{
  "n_layer": 12,
  "d_model": 192,
  "activation": "swiglu",
  "moe_layers": [1, 2, 3, 4, 5, 6, 7, 8, 9, 10, 11],
  "router_score": "sigmoid",
  "groups_per_token": 3,
  "batch_tokens": [32768, 65536, 98304]
}
Below are experts of layer 7 (counted from 0) of a mixture-of-experts language model. Rows are named router (the router's row for the expert), gate (a neuron's input weights, with its number), up (a neuron's input weights, with its number) and show model dimensions 0-95. Each number is 128 + 32 x the weight over its row's rms, rounded and kept within 0 to 255. Numbers have three digits each.
After each expert's rows: a language model's description of what the expert responds to. This comes from a sample of Wikipedia text that the model never trained on.

# expert 2
router:126115161067112105135170109132114077101119151107155169127154106173108198117092139147149158091099151075102137125129168132119103083095089139079134127178125132137087173134118111145097144122095111103150129099123187125137151142161110161128151139110212000144156116185077131122055115124119125116
gate0:121139158089151083082148115112134071126133155122170117123126102179120152150155165134125127129147139149109132100121129157080133126077094097103176114121102132143198135129127130109094095136031149117086148155097126115136147045145108178214087090095100080153082114123147157142072136140155151109
up0:101105114077103115222110171044126139075106169186126067120094114112150069134107064092144105181089110114117155160151130155088102128102119101134176127066148154102084188105117082216085121108130109184142101149114126127172122116108188142073103119128163132159113132190144122135110114112094051068
gate1:132074168163131176138126098164135140142106126177167167129142097176110128120100141094135154097162166136127111091089135129103165064160166117071121126142161137094144161099163125137086135155121188181096137153113162133108161152141131105153123146170142104156150105053101127136125191086153076098
up1:157129113110075150089116173191073096105120101193121144178140121135110146147093138096123134113174119132127150103123177096172164114171182088070139109158147071095134124127158167104085157115085134146176091157149118161147122146176100122190110081167120125149198119119174054144094140103149189151
gate2:120110132128116127104076101162117127132090107128157168205095177141160165119138133129109201138067128143123145104149047141154109126149138094143111119143170206134093152119102087125146118181109055189097103132132120111099190115131103168178176124159175184109082149177124159150153080127135154118
up2:132160088137142166127118155130089113082106148112083057189177131078148133173155152119124133119152134118088138115094085103235073079148108099144157120091126155113076103182100082116151097117148143153098142099092136098095147144119117124143122084065151157103104115100109099106117127127111131115
Word-internal pieces with d, t or z, often in foreign names, such as Vene-z-uela, Zel-d-a, Goepper-t, R-et-ained.

# expert 3
router:142082196046131149192115195151093104140087138107103111127137084137123123111152113150122107110127158120066102115131138139112121161149133137106216123123148109107144179154072140126138109171097093079152140033119155076129142102132115132089097131099165079147145087096218135144113136129172101162
gate0:140094149095141144178165112083104097138128125107161168147121155128147070104136115128150113181135130150164077151164180154144121167168121146122154133143144128181117163062137046130137138081110165058113163095102119145109132127107108160092142120086132151148113076052154131101123068143064139153
up0:111161095124188169112104129074175159073154162174165125148160142137152163160151134142158148108114109152095140146148111125104149114108088114110169091169100118072157180088091135167044139147107131173160117124131161135142119120148125131191132131113093115068131177145078063160108121149133148117
gate1:157116120090133148120103144150150114137080162120039117136130053108180134131141103128119131075150174165157196086131138123106151151193111126128195126133091129114121174128132155152106145174113163149126088167112109116139083072126153107136121126073132091145174124127103137137107136121210080088
up1:118159123106134063126079099118185135107108162128123136106068118191143114144144100091122080152095119136081040061144191128192126126131090061108172124150119131233138130130099137068145120084067131137120103138102143153155146117143134130152089150152101121091084121111123089110127154096089098146
gate2:180102146140143134105191144116181080103113093109155096141100124085137151145037066166130167157123102142093133109126118179140172144165167197148115157176127110129152155068168083137041152107075067160126123165085084107070137136104076139133115205089123097120136127137165186141105117139179127090
up2:093170106118188190119174094130153106127190108125069121145103101194082095125128138150201161172141199129159049102166141157178112149133147191151134100121200166135156169131100161111131138133168125112124105117103088138130086164144107128209083118096132153140126105118176108148126110120134126123
Abstract noun suffixes ending a word, usually followed by of or punctuation, such as -ation, -ity, -ence, -ance, -ission.

# expert 23
router:135118163143136089143094194106126109145145135071119143237153130113110196098169117113089075144089152069100116121136170149112145089136122151071107154156105161154129129146107122086107108115157190119177137114131173089182135127117057131144148094109144098138182077116106186153079136088086120176
gate0:137159125153123138131138192094103186101166111162145122150077093139156178094093091151145126096066108104135080129137101111080151086119130157111143099146180166099221101118131103099121191143126159147108071141221150171077128137068104137108146150088147147082083141092111145096100122138101188161
up0:162159093163111145097164128100086113193115102131155140144154117105168175168092143093058158137079141105105085074119059183124100130161117149137171148121156193119137062093097091173139154132112239178132130169128138130096157137125133172133144151144106094073142120108147171132131177107072207088
gate1:164076150111080119130138165161138110116175112143148143140124202113101143192108116087109113083106102126132122151115162143081114090138115126115128148170126182114147089152113142094112131110184135196127113170130111154100104097112117100105148105106084111101156118139130092145139143130119178120
up1:154111157124104127123108147094136149123188094169184154127109117156084136133096133139139112171124161135145163128131108174114078089065142157133134095159149183114112167155156116074129154113142148113079145159168118133092105170112179150132074095111119115087143100177123104143162134088087112083
gate2:169111119125154112143140153118106052097140116080155126145087126126126200105160147131124083142056139091147054104150144165125096126112153137090075148114157130114148072162131180121093073155185105111142135104171125135155090097146146148160175084143144093125123070152086098165113117191070133097
up2:168104117131143132124084107116199110172175093098139185167101125104135080106086124173148081169095149140109139174157124135178130126154196192108125140128101146136108130116063203149095118117221145160133156105122112068057174128207077136105095143171152123100106119160098195119135179166102114109
Word pieces al, el, ad, ter, n inside words and names, such as me-al, Journ-al, municip-al, Clav-el, plus table divider rows.

# expert 26
router:150126162128191096194126090170095129131117087144120064205127124155085150064141138151111156119134110149111083099137164131101186050087094161117147183138174090156146152116082065138114127162117126153197170090121146117162154168150071127073106092120142038122146138160128142105105111137148162156
gate0:154150165065115130117119156140178087166110110140120121121156092064108155113088132145186146133184101139150147110140104162177082145136144114225115132141114124179144147118192146146116086135153177152157129081155126113152130106134149147178124104138100092160130132117099111110142124095114161081
up0:118117140160120141099106088106142138116187128085126096094124128179169136083081110169140124119095033154126081156127135092136081062100131156074096168135068117188143106092114141097154133166090166099140111126100128159100162115059154138095110081107127188110111089109210092158143140106163150193
gate1:078147095068120109140176173114131130195131136079132125151123103143090167102112120114098130119128088124100170151141137127168135120073222145096146117094091102143177160105136135123158137118107128126173143138078122149093187126124104158182060124065121178147101114096128148149090125070186182088
up1:140112125147056122054184104125109142131112124111104152103170131129130110094161112127092109110144174059101210099114135139123177139133141134145125113152096175137097115097159128208207169074141136144156073088138087152110111105117170204106107167170110102092125144129097143132136103112126135083
gate2:134127154126138154114145123164131210137128127121133139068063079168108120190088171115187118082109176118137125161094119140147147077120133123098106145076125093159152152220122132149107133139144119131175162084128104145119160164198157155176159117104184137121180090106163131114131166113133105131
up2:103124124099155112146094054125087159171063122110121087119130147114161096111150128148098118096074168132026129141123106131124132112086112099200116127144183122077111072163147091135136132118149102073116140177050147150118171147105115156174178118080116081138155183130181164136118148123092173185
First pieces of words starting with b, c, p, such as b-urn, pro-ject, Car-pet, plus inner pieces like prob-ab-ly, perh-ap-s.

# expert 5
router:119133167143092094154166135198128065098069138062128074130123096128065179059167117157123116141114147089082109117120145147091104103117106136107136105144148148113094143168097113116087136148095117065173132089168168078178106117079107188075096127117130146092181165180162139074111152110117139121
gate0:102165143118091200090154113134153157181146119117109177101116080084072084157146100122099124138127183058121122117140147103122126124153144116112117093095169141162163163157130115115102131124135125108094181188118125131158094109130073103074154085156138138188135149109160118141156117116202087106
up0:126228120180116105108189146097116121090098121108172109091082049196068155156150102141113159116139163105127112106155047081089117158124111124172103150129154138111123108174103111106118112126113115143125128079141155168135077143140128131134132174138158140087131143090083117177142107115154116114
gate1:106110156159122082194130142106141086094138127106189138146157120101108112074179151113153129138120151122036100139142116138139180149175145105139121114115109128075144116141052144136126165149189146087087140177149136102117139143090117111150131165128122132050168084123115152069109179156132205178
up1:098126155173132082139137144128180081152129137116155106142160175108173125130125112117122151103147174069144070119158137078129114095145156117099110118151120152057132079125091143124156117116114131083150136148168145079141162072041123110129090215196090154120151131193137142124083135121114123095
gate2:072078114181086127142109106155135133097143117041126152140166089146068087088134150128138105115104063109107134158176150198155153107169131176136112089066106143114108131135168152091098135084108084066081057104097143097085141176107101104134122120137141107128100140146171154127071174150103130157
up2:174117127191086206165129118176175136129104085096133146161141153088107101151072073205146152121105135162101111146130131131140158109122115094139088110112126110109151125095202149131165163112205126070115119157101159183126117142069074083099087150149102088132140161172109091121086137144074098092
Word pieces like ill, all, ak, ack, enn after a capital or consonant, mostly in surnames, such as Jack-son, Luzhn-ik-i, art-ill-ery.

# expert 30
router:130126130144098067146135194126101048113097143100138092187133143174119141083101135167089129126151145082133014102138140149134129130147097151129128118117116116130115136141120152171114161174089105143122129087115163186122121137125122115115107123073150109120150136175105113106057175079124110191
gate0:092144112127128173106088137142152125124123094137128106130096179117140091114156056128149148106102116114125102121138151137114122074078129117130140141097085162115137136079169144128083097171126163153100124128171129110128172178121098115140128096097142102158147083167139172183064145047021100099
up0:052088092161136139157107130120132171133075076109122135143150106220113149098100162155167126083137070106094089167111102116160115108217113107153126130115100107122127118116143100129058181112108091079136121151082083095111087074166108137162139139099078133150085117138197127044218110129159145088
gate1:096193184139139166092147093083138114102082123092119083124127076153059059092115138133077116199167081111138139136143150074122141141147101143139121092127109175177156141133115100091112167098154140127122070118159105119120102209079147151166099187078187176108162106155101142164117145116141137110
up1:172171157208130159073159143106131105152160179139106151125119135110092116074136120147121161152106132122109168174105122090150125113199154115111111137174147147205105104123129107165076098126115108091125058137177087116147184193099143149129119152085156166147124106143107069122077148090124154147
gate2:124144137104205074133148168077063116106070111072095101061101123106146101180108186184165121111155099136192128152071174121131118107162107137107097092133136133119102128103110111112174147158123127116121161189137097125082128062121055096133061154148133168150185114125104152135198142127116184111
up2:141118126072162107167117141096052113118078125078150126116172104092141139190154130168152097078117111159191111123080170131165092101139135102144130104075161095100105118110087130173126175160099083107160151137156088128070111118137073039129066149126141147109145108146115113114138123107053133171
Table cell pipes, list-item hyphens, colons, semicolons and slashes in Wikipedia tables, taxonomy boxes and infobox lists.

# expert 25
router:182126173112117075168139168181104106090096158091114080162120097123129163088120111162090125142146145141081127112091199178081142097139135157154140139109114141102114143197059089142130104128073135153175162069086165132167177140140132112123081153139122102162128100150205142130047205126107120160
gate0:072095170132106096139206077168083117157140160131118140148080104168102110097181152113073167123132129182104042135146102166196169213153141121109121107120153141192089078121113112123135169099116117102182094126157114085090096118160123109126106139152137139096130113126128082186136173149147173142
up0:149153114084101182116123132145175143118077041095161109175153148097196089154109126134151124125112136142181174175137153135088168077147120125149155121128157132126139154108132148117076049179149084146078124134107125119182123119062147170082134136111126158127126183138074174084121134110143092112
gate1:135128130089109111140141116111128136131087106136125159127122188151139148101124077112199120180138071120081140113137156087069121151114172168095113045098128168124166143138155155097034153131156130173097129077103165090154141159102187086118176155128206100107107143127154150094098071147096193116
up1:110107185163147158130170140165138088178149091062092127107102166104165104202055196086108144139129094097153128118136156151094091104217144194157091097084112089099147078139103207116124160102121095120132135087128132107163130168109182135148138115085132088081140174140156128160149097145121107096
gate2:114106146108082172160150215105145118066102154117144127136104121134118107114120129142056127174147043138098137103158147096109126045142072133129114116133122103159125106120089128114113148111106107108108156211095058122206210110153102107140129164081089056149130085145140177160109139117158152142
up2:100137111112165167100140157151115153098133073175145202099157126195157120082156129140097118153144154122157170173074091056140172078189159097155132130149112111174083141083157123095131166133172100138154117115169101159090117156134150072197107174093095073158173117147096114183142130166111111180
Single capital letters opening proper nouns after a space, pipe or hyphen, as in Pensacola, Pearl Harbor, BJP, plus p in purpose.

# expert 29
router:128128207091156117232155124144114080114094154098137117179162108181098192065144083125108107085112167076115108068092160169032126132142127144053120142134140112154094119144118148140116138105116163131151120117168142118141147168196072138105126160133164101146155135097125138126111199171140132146
gate0:168086083162104157116149158177173138093033117161124149161170101101148153156144063165079139121159156140067146058108125149134122193143134119112202196109139145096136123152125151095145107097082167137119162083113123125122134103149129141184128114148142131070136070089164160131082139123136100136
up0:099106140124094145157088172099202153176142116118108095136117135114094079124086140083130140116134114107090098158069123154168090146087145144158050155123139138139046158136116118120148096093116117124140125116107191113097121086093155057143129120111093127137088055157126125070090157120199091137
gate1:135091126084157130178094146123082132116115123139131146204118195170181137147160139122142113127164130156129115142129148190107049131137108162114147098123100144087165113127113123126123107120074152125169145115153093122103158191195125142161183165132109039152177115149068120104064108161120148079
up1:130122103094146198096120091100142125119132105107154163179165134127130094131107158206099147133129175149144162134150108125096128183114107187099141146143124189090122078114206113146111107142130116091111173110141071097110100173124127127125156081116131115144110151069148109111126171201123121123
gate2:138122111095142119151071089206107167145087179081115129136162086128145079134146107174126130141090158143129093058105134125122103113184047124141129154089150155144157106169093169093148138113131103161077119171127109086097167112169115161153095134165127117170137079165131114216092169130144145100
up2:090129150120092143143120117147062124098145156138127134193066098147119154131097104070190067181148130163085084168123110116117109141099168112138039106158142128128071131072170092105171110114124105138144214109082127169106121141129121140083157083076175064082120197145122151078141134141125133168
Inner pieces like ur, ud, er, ict after a first consonant, such as c-ur-ly, Q-ud-s, V-ict-orian, sur-vive.

# expert 20
router:148108168066147096144154141196091068134086141131165126173136132127149189119087132181081112063147100101123139157110143135139135151141151147143175139156140139139126190110107186118148144165103160132140095083126152125167167153139133106091122154114158086158142171126118145161139190080141160161
gate0:135116142146136157151187129109151142108110136135167148132129111097147123127113137110098157134131142151110138146134185110149114089130136106113117122162106111116116086078188121092119234059131113113197111045096127150134139171095124078041128108195134128137059083144169120156149172180191141096
up0:130129172131152127102190101076112135178086126123175135170139137172160165160186203156199160122221100176102143097142128124129113131095162092132098113129130110164132073153176148098064161138145102138109111086099059144086121102110095111087110121146179086073128131126204117158093135157166140136
gate1:154132121116139113118127163166138148158128132106111079144112118141150175146138112086151166074119099081147129066063154146126173125182127077105093175105102052153120105156149092093106106113099131175152106105134092114151092097108158041150097109087074147091123172164135134155145136113148130148
up1:118153120156158136125105127093092056070115177082103122146123118157122065125080153095142172139170149146152193172182128124143127108135107085152148111133139130162164154128137101137175148135148101123133162124099119091114058098063159157144106056103156145158096121047125146126116162229168129177
gate2:127167102134052171098143118157115082096071103073119138139117156171151133136018134093152143185144138103069169120174096110154118111139133173170112171123132125131126149109113059177143144128147088165130114115134105086134139095127136173104050113103092207158105104132093146095168168165150103121
up2:159092122116169068072080127110195124163110088138160163070086143077104097087162085149093111119159141147184113139072079131144169054147076101105159082165096109156114147117174118123158117140099163109108105097151136106140123185101114150135139081110162124113124138129113089108142148114132140101
Commas, "and", and auxiliaries like was, is, are, has, often after "which" or a subject noun.

# expert 11
router:115123161052128108225155106155115094139087146138141089140111097160109195114160139175105091084094186098096118118112147150089150142173095180122157114121189116135112146121148160127106151121121086078109117075148135103151147125123086117078130150134170083117153123103134139138117203101151112137
gate0:130095111169163168135179129138147133117110170106057052113119084178084101162100172175151163148059131129147146145106140160166146110142103132114072096136161177131111170153147107152074094132080121097108114104148105117124144110113122133149097113216193170157140163075097152154098137127132138073
up0:145105136139117144138130123118118147096082116155135038123124156126127146077133099191083120141122121110131107104099107135079149191117167110139073176134138108169150105103091112088136064119086155138163091100111151101151164125124098146168195123162089157081149115095215145085128129163064116087
gate1:081150098134068156171169160128156102125108127078101154170126124137103134099181139119135138125135187127068053067165120103147176096103124118122136100167172110154145110098094058107161135120156107122124203099176138183156152183110136094084143133147109127157136133102082077110154085117134117131
up1:112081166127176124122118043184156184137132130105156171121126175151136081102133121185095128111112056142110199205130183149125118125136168135109154150120092164066150129135158155115136169166111152133137149192166112138118154044141092127142142085097098160127130143188118138118146107120147104107
gate2:104125179136211080105150105129134151129197149114149082142107049127129181127101120137068097089096169110122132133092109153120117133134078116076111149072183120160158118147119091186121131133116095160137121096140155162125090099159083147157185164073160117056121053149154134163128163136160100143
up2:142118113123095201172109164098156104177094116161163133142124138160094089137152110124135104148099056148103153131167098060168177094105063119137139083174099117157149068106172144109140133085118121135083123145108077117147142095145176160129095078144100109117129153156118119136143073172141077116
Infinitive "to" and modal or negating words such as not, would, can, did, will, plus some name-fragment pieces in tables.

# expert 13
router:117138180111148117173122156135114118153109144132132124130151111161092163109112132117109101104109161073116133131113129143093137117119073115112203109136091117164107123121074160150084161153125110104151180093131162116159170153168117143053061122089183113102192179113146167112136153153080175181
gate0:100149121122147119106163077139136107160117124110164146150108157182148151139128185084130182105152157144158076122125177115089142153122117116086106106123088133095084183091115107167110162199148131138170105158136146174161153092146129161126098197060171163007176152140112136166089123172099156148
up0:126137122145129071132149149117107172082142111153144114118115091161194143067202147073068082135104163134122181145175085138138198163097123152157124156124091073128130115112175201142166164128178152105136127174162154144128164123136123112130152044165160099145094149139121189149151120094135095111
gate1:155156143139113150095114177168152140119141083072144127158125122135155120100095154140131146127107085132157108113118208134092160140125093128109140131160114113192095116092090121121066135174141139115066166108127112163119211150136178080144167164126158124071095113141159151144150150104108126090
up1:139149148093138101084140078116076148189045141126116116098114151131160141098077117102136094129122149226152123141194204166097080124071097095154186115091117169105139144099097138138137147150156140115131139109213119132142120071126137071127151111109129035117135127153086203156113118078179143109
gate2:101173146085106125138064152103170078167110178131135105093151137172129116160144076061156130133085161121136093090137067184136102162143134098120101163204110106141114193043100086113182140125125115076149158142142175164159114151146133134136056077127136115110121113155144123100165163170097148108
up2:149135118166162050140190109122110136131170113106107091097110157147082158152175168116141173193136137145095117059140080163132131176143127165090139126144090102147166107192169131152175169091166104141025116115152093065182092100196053104100054057138179120132090095154142119174122139058106108090
Pieces like an, on, ist, ect, act and con or cont at word starts, in names and taxa, as in conceptualize, Anemonidium, Maranatha.

# expert 7
router:101102185112118102211141137167109101111050120108168058146141032150098151070140125148111107102125176132117118131128146164070110116126057169122147173118125131127141152164120133126114136137064140153146132143117158121123147122146095136111115071126113091181110108121125160175119156134171122138
gate0:070136121144134131124122140132123121114195121180083106161155117122148129078132122185148105121166120161048149118132099143069137139101157155139068076122145077083149143177104105116131122139126145121095122135106120105091157112078094166102140057167142226142111152092103118133097114188092074132
up0:179127155137116144137110168126175132119097171211128075086170104153159138144107104153188154145120074125145123114112150135116130130113094139144136130140161158123137220145136104095177124131097134159108143116124117108111081085175162155179151069084086124112124110138085109138084131130089128154
gate1:142127100119129126105146160122093107132129102130101078183124135124154164105137111202210121091159133111084120177057077091084108150177078112125080055198097124072146117179137145120146078092089110163070119107134111043074144111152129101174120120122109133107134174022122149161128145166120134148
up1:134113173140134109142152162128147152117131088104148153076149117135152075160154138122121121151065172127159088088181118155167095143059113148109138186073113152147150079105106062124088157195151174075133143098161140162125147146105134118108137166176185129169132141158114082100129123059094120132
gate2:150107156113112165173129089146119130074085134099126107119100072115133064094178193145084065120138100164116146142167105178136096142162132176144157088108151105143083071183151127211124085146165140092119135156160134057155139151122097141125182125107191091107131064181207110164130104118169176140
up2:074150181079065094125150119095174113157156139132127116140110140158120212110125143107093119122147138150146126140133165160125174193119110083121144114131154096071136143073163113082122116102097141121161098112089170160134164143125111173122087133180097182132128143086100095115122090112094167111
Prepositions and linking words after a verb or clause, such as in, by, with, as, from, alongside, after.

# expert 9
router:136075164102142072110126145172084103135047142103138113145138077156143151081162070085159109084106183078082126122125125127104110146123118148148163122083138102141126154132135143186089100133142093153148142138104235118154172153125072118105101100133138089144097118192163108128117189098100199136
gate0:143119136125076169125157152157132147127050125162133153131125118137127148118082060103094169104189095107115094166096139099141157085162083118188091100183184064148200076150202138122200141153143152166110176138106079145169142125118081163073116156105144135125151111112119134151197166140104124119
up0:155115135100185139119125103090181061137106087118145161067195120084172120139125116192156165079199116157096156116133190105110124130120117116118170087085142169066122109142126080156129143105143093101164131149116145167104199122152119127136150166104091111161157157164144092084124114150119158212
gate1:126099084165101103094118163129120103147089143096130065164140050176135194133101169101163111115109118155149167172105153148085149140093151126173152132129082094088177147175128053121088038168185119110097128142160108058147148128168084082130096118124139093087127128152130126128126163146138109129
up1:156150107151120117088135136075162100098122111079140048162152137110054093110131160072127154112085102141130132149088109093146115073108108142171140177166055076117117159113136077092117095128169071092106125160160109055156147127159153160169133088171135102106086084099148129118071107171150167114
gate2:109097111083131164154146145176178150099125150110099104166057147084196071096119128096145160093211105131103140133146125119127140104170138205060119207124086122126083090115130092156140118156115142148091095140130124184121105181146102112079100092113132114112128133163171164132116104103140153170
up2:159115139118137077101126172140182184162152086146128126165148119203118144084182180150156168120114185168101122154140161124154103204131162159147108110140143143118161110134117088156152142093121150108085062153068074088155115134116136084110150141178101116173073118124097074129123177145188166106
Final vowel pieces of proper names and foreign words, such as a, o, ia, er, ra, ina, often before a comma, line break or table bar.

# expert 15
router:147113181043114118214121105187097090103118146143122113160122123221098151098177133155130120084141160073105059111126140137129130115135121126093139188150162073097097176140070106115117105131123170113144119109084176161168166161112152183139152121143148107138118104139152159114082141121112118181
gate0:138167129175102083231155121147107134154142131156133088169171132185098105142076126116093139111131131113117143105099162145124078129128152109185140098141171080147164136077160091180156118115135201136068116106127157131121114136140144125118182118122080111115111141175069076145162153137114163111
up0:147148152113102081168141156175174120103195132123154105152144137159135098137042152148101204093167153135118090109124162142112099189121128072107154095136155063138092096103151133141124134088143173139111036104101161094186139083097136147135195126111112085070092112186121122113170120105119104134
gate1:161100185139174129209134146124143111096061137134119113117149117164087196125163159129086107143151145079133155094153101112105147223134117085185150154150152107131107156139112121101124150106149157100088133139125133125202132191155137184178167134083168107128133225137142130136059143123159080111
up1:179104123098155131186071129145137154148086118113113109072113152132160151102147213115117116131111148176076204106101068128118132126083139114194094193101167113102077129163108124145125168139136179160125177111200134149161089130130169184134141142111138083122093135126131152107103118135162078142
gate2:112179115158139154129151187125122166086143194106111131143169088150090107121125156138152156109142162120075111092139081112113198132113085109114133134121120162113098159111132073145152088098158110130154159105156085137186137123133144096147109112156153125106110053097123126120109147134150125119
up2:182149098134125203105196079118180120113169146168122096115144149127092094133084131076098147111191116148163099133178134112065160154070118127063098150151099150116158112082096139136127151095148139159177068152126146095094145127137120107116107124144149144082141082121086163109158187077150146102
A single initial consonant split off a lowercase word after the, a, and or of, such as h in hurricane, m in makeup, t in times.

# expert 27
router:121117117108103080169192135164121115125077171129110086133125051154149191063142192142100152133087140116117115106106203097117156124123115139127153115131133118137102138148111104087128136167106183184159128106097149105185153110130075145066091143120193094167177109138123178118102134103101120155
gate0:057161123170078137159136131133146165176102137128117143127117121117141149095152169106092083172167082121140114112144088077173154134169160106105187141154180154123152144141115122175090165138107133112188153173184113151105056128164097141055142145168114075167056102134132135175143134126154156137
up0:129146174106180079106118141120117168155107167113152106095182059105144126164133155178111161193147145177199138092151070114131128165065204060157143111146170143163116212117139126158115150145154154142129096102111127126077092149093130134095087121110149085140100108129157208081125117105063173088
gate1:117137117132163161161080123099141190114084123139165144127103097156139133116148105165089154048144115140075137080140154120132187147137090118185147149105087123130110155136144088150109126101101082163140191153063168127109116129158093163136111128123137121124153191142152151123121166180192073156
up1:110133174114112204066129079098164133105087090161141142135103128116097122159096101135114169139057143149140141098103156106084094148135149154148159104123122074177165113162129126133174176147138161142172069115151158069094184134141128083125158114145161094080172108129072054086088151097085224156
gate2:107124161120119109087115135105194151136188184154170096126149106140081136156179090140102144109087141173164127144084141113128126140108136157113114130145087126111123126176125137125120114137119198227106120127133060155150127154171139140157087076101094072130170087144123106122118177110078138157
up2:087113078128198122159137152079127141162184131098111098127104167114139111156111194148158091134106180134078139104143073136131070111159090112131142101128123113121169109149095170147124124157136134121109149177134160143129094116122119086084102159151177132119159171096114125167083098081173156138
Prepositions after a noun, mostly of and in, also to, for, during, against, as in summit of, born in.

# expert 10
router:137081135065176151155117149178121085118053098131173134167145112152114155129149116140124114153134116155110130146102150120138101117116110175149137135174142101135129167191113189081119110125142093164115098091126187195160155181146104141104122113120158077124142128145149165124102140067137110117
gate0:122108092155064195170113142202104104138123141103115171106117142085115125078094099138143080094091086128135141090120146109167139094181165209129161161116153115152156154120154139196103149169111092109099122179145125129113107193170117170164135158110138054141130136144178167137088182136161129141
up0:104114162102127148129136108098090138115136131157128130121135106099090135138176130141037152127165161178121131150156115123137137210119119126155150152178117174079133081130130062172079192085140104159073155117126063140103130137123169070106073090163094123046179100079125069092111045124076127096
gate1:181161117175156097140163115141129083137113124101077098171114098156153077164150190106116109138101114079090173127126187093039079117095129136169103147112088096187132113130166140120087160171114099189172112129126173171117159052132137112118112093137203162104081145143148086087141142116105135117
up1:121154178099134165089142087147140206142144148139183139073168133088137134103163100111057080036109120145099089114121144127164089184194125129115158162124129100126131038129142124106142113117066178119151114117094120160164157135085132156132154128090091156097148164102144147141188112176156092146
gate2:140151113149137113154096115134115182085099159144122126102115116167097060151111149112110150118150115124128157108149141062053097125111122144165174086194198049097070185127097096117116132143156135148166191100145134136106093103124113138153154167109121131191120135123073124131109165103130145095
up2:189162151151148183092186103146154156126095175130129141061174113123162164083130163157126126106131117137177134090130185046146122104138106100156131174139153162145078144107088128154117151090133133131097199138113153181124087112118085147176131184172114121156071111099127158109130142141081146101
Vowel pieces like y, u, ou, é, á inside foreign or romanized names and Japanese katakana, as in Tokyo, Tamotsu, Tuareg.

# expert 0
router:144131141109112120183138165181118047118126128110092125107203121157078173090122144148132114100089159102093128054095142176118164116146089163060177140126157126107122136169135141134137100139106137127098177062172126184171115186129095169126094111156134127107116170159121135150097165096087125190
gate0:178148105115145083100160186127184142087114101135093107155115127139100165117053164139146113062094222097136150136130146146147165138130083140143122133149145145137104137132159094097079162150154138126138160145159163115203190120108160120142134109102153095109166134098183160117115072032164153201
up0:110107101123121128168189156132160107181116123121136121166116157148146155088114132130154123136107098176134153119144149150136097105107212069118140122088115168167162124089139108155091088101130104145190163185085024129072177124109099104160105160134192182142102095139163129168089154183136112134
gate1:084102143102108050128175106156129075152160125128195128141180098119139165106146089133072128161154129125188114117137087151116143097125118188149103096122131130114159109177185079139147133154143134165092142087090119134166126164103112158128058135159128125097086130185138091145174143091140063080
up1:099112156156093131170076156108119125141120134165064130170115141115067113104132103102095134128170141162097102128159184213115132115068133104100089158158168162172114137137065124123092111106189096134105139083103161103141118124116087143123078096117114110082085136095167110037133160146145087196
gate2:089109135135160145117130140137134081167141133143034131147112143127129125058143177096089175130165153103122130092139177115164158173138061150124156142096146090134109129186164133212121109189125164129127238113177162129111099177152108120145070138115111137159174136066143100141074228104132148084
up2:121105163165178092095113087153079108138133123171085133141192118195117109114138137158164089168106175118100161089127111142072180163076123116158115086127140185153151112109115080139146120093133150151147176084120098117120150121156074055127067177140142106124052211130141124168112220074099128113
Word-internal pieces, especially with g, such as g, ig, og, ug, un, reg, dec, in words like segments, inaugurated, ego.

# expert 24
router:140142157089089078168119119144085102109120193080084124210160121212090152047160131190095097142153120101091105096156170122086108126101091157160120157127122092114110165180113143123132162125140183146132196143117135129151116140139121151100039150100148156147161118138146136163075162150106130126
gate0:149100134094082097159085095166090063124162144153137150077133153119127137145111118178100166126147113140163148146117154100067111095113187127128019151158068100157130120093147192197121149152103097069144149191149083139106157140116110060167146094089158143134083081140117132135173123126094153130
up0:162137078097111106112047072188157116177139098084128134115126149126117168205152131088117135109091096132182120110143138143103067162101189121147103160149162142131136126121167113150159139165186150150169114144101175102095168132194100158106125142162204151156139118180063136116120121185103140181
gate1:163162116059074116110106106126109131177085160140127160158150136140125163165116127135119110123115143147102117119103096094088065101179135114175174145160094163095159138176134086135196116172116116134160125156196138130114125056187200182112120218141115132152153139159137166148068132113121112163
up1:117168151147120185124120162134105184065076113138135118110152104098122147160182130092159143129086095155165085090129165145031196118141119086126121166160103118087108108163180125116154128072142121175117164192135121134102212122150131106131082150183167126124152116151099173135180171136159126134
gate2:190162141148108120067137096126163100126181145128124099124164084164186111144117121161114159178133162072158109117075148110106186127110184104160118175109170132079091092163157163197181166159104158129065181120149120116156159155118086098121166132162088134091139116123143126141083120128145145124
up2:209175134113071087058137083094149138137122126112085108089213080192152076148091171151107118140128161099142146079104157079132139134113148170159154137138129116088101128137220126162176130117143128057125147148151124098152112125154106133122186164160077160119141171133113168123130145105177142110
Word pieces containing l, such as l, L, ol, il, ul, cl, Al, in words like isolated, Warhol, Lanzhou, plus the byte for Polish letters.

# expert 12
router:155160127081126114177137172228115090092107103110172086158141088168066138121116123104137101118107141140113084126123107181131137119074092161098209124166113095125070097180112148101096118134096116181123162109130120095191091127105099120138102105134181082141190123112188123169099148107114121175
gate0:086120080172120105127167095118099123077120129108190178137059110161095055099130145126145172119091134137141143153104116157106192126127172148133124162117113083141106154150161097131128154149121101121161158142092123182131147094108157152093091118130183071193163158089102110173124158126128161177
up0:143141146123101133188073116082169134101140110093117129087208170102133124172082171158180085152133129137125126122168148114166105087117114097112122106148096174155178057077102127089113081114090077102071150108155100093113127135148105186140167141130111153091110083183119195080183103142137174119
gate1:160172096094069143136173096142105100135106165145129089149099097213125070186113146037087133107150123173118138142127155106101124177126077154147157121083127131112163150169147077128169135159087140172098120142140147145119103127103162156115113103183160115104103094095163162150118085089145096149
up1:106123124098075117163099161112067142131134150104124106174161106188115086099108080133108128086141178162097128100157153143097187195130086170072127135133129165147149144143163165125166134084074152150062102134128119117133080184088096123140067091159159141138130136098120063175120146149095159126
gate2:159134077171131083152125081173107154125111119072114167117129155111164099132137108126177134108167179154198129109110154120111085141177161116129085075151124122130122159118175156135125160159047092149167143130076141123169088223094122137122098115128161179085134159121155108130091111125155136065
up2:185140152150165047135107116172188111147110048138130103157171116096118115091102178185106077116162105130114148149123138079091173085130170133123100167140100083154108123104112140189133136179137132108121161144132080086171111112140111066056117127210093099138191096133111159154073108107145117100
Ordinal suffixes th and st after numbers, plus common nouns after the or a, such as first, team, film, part, work.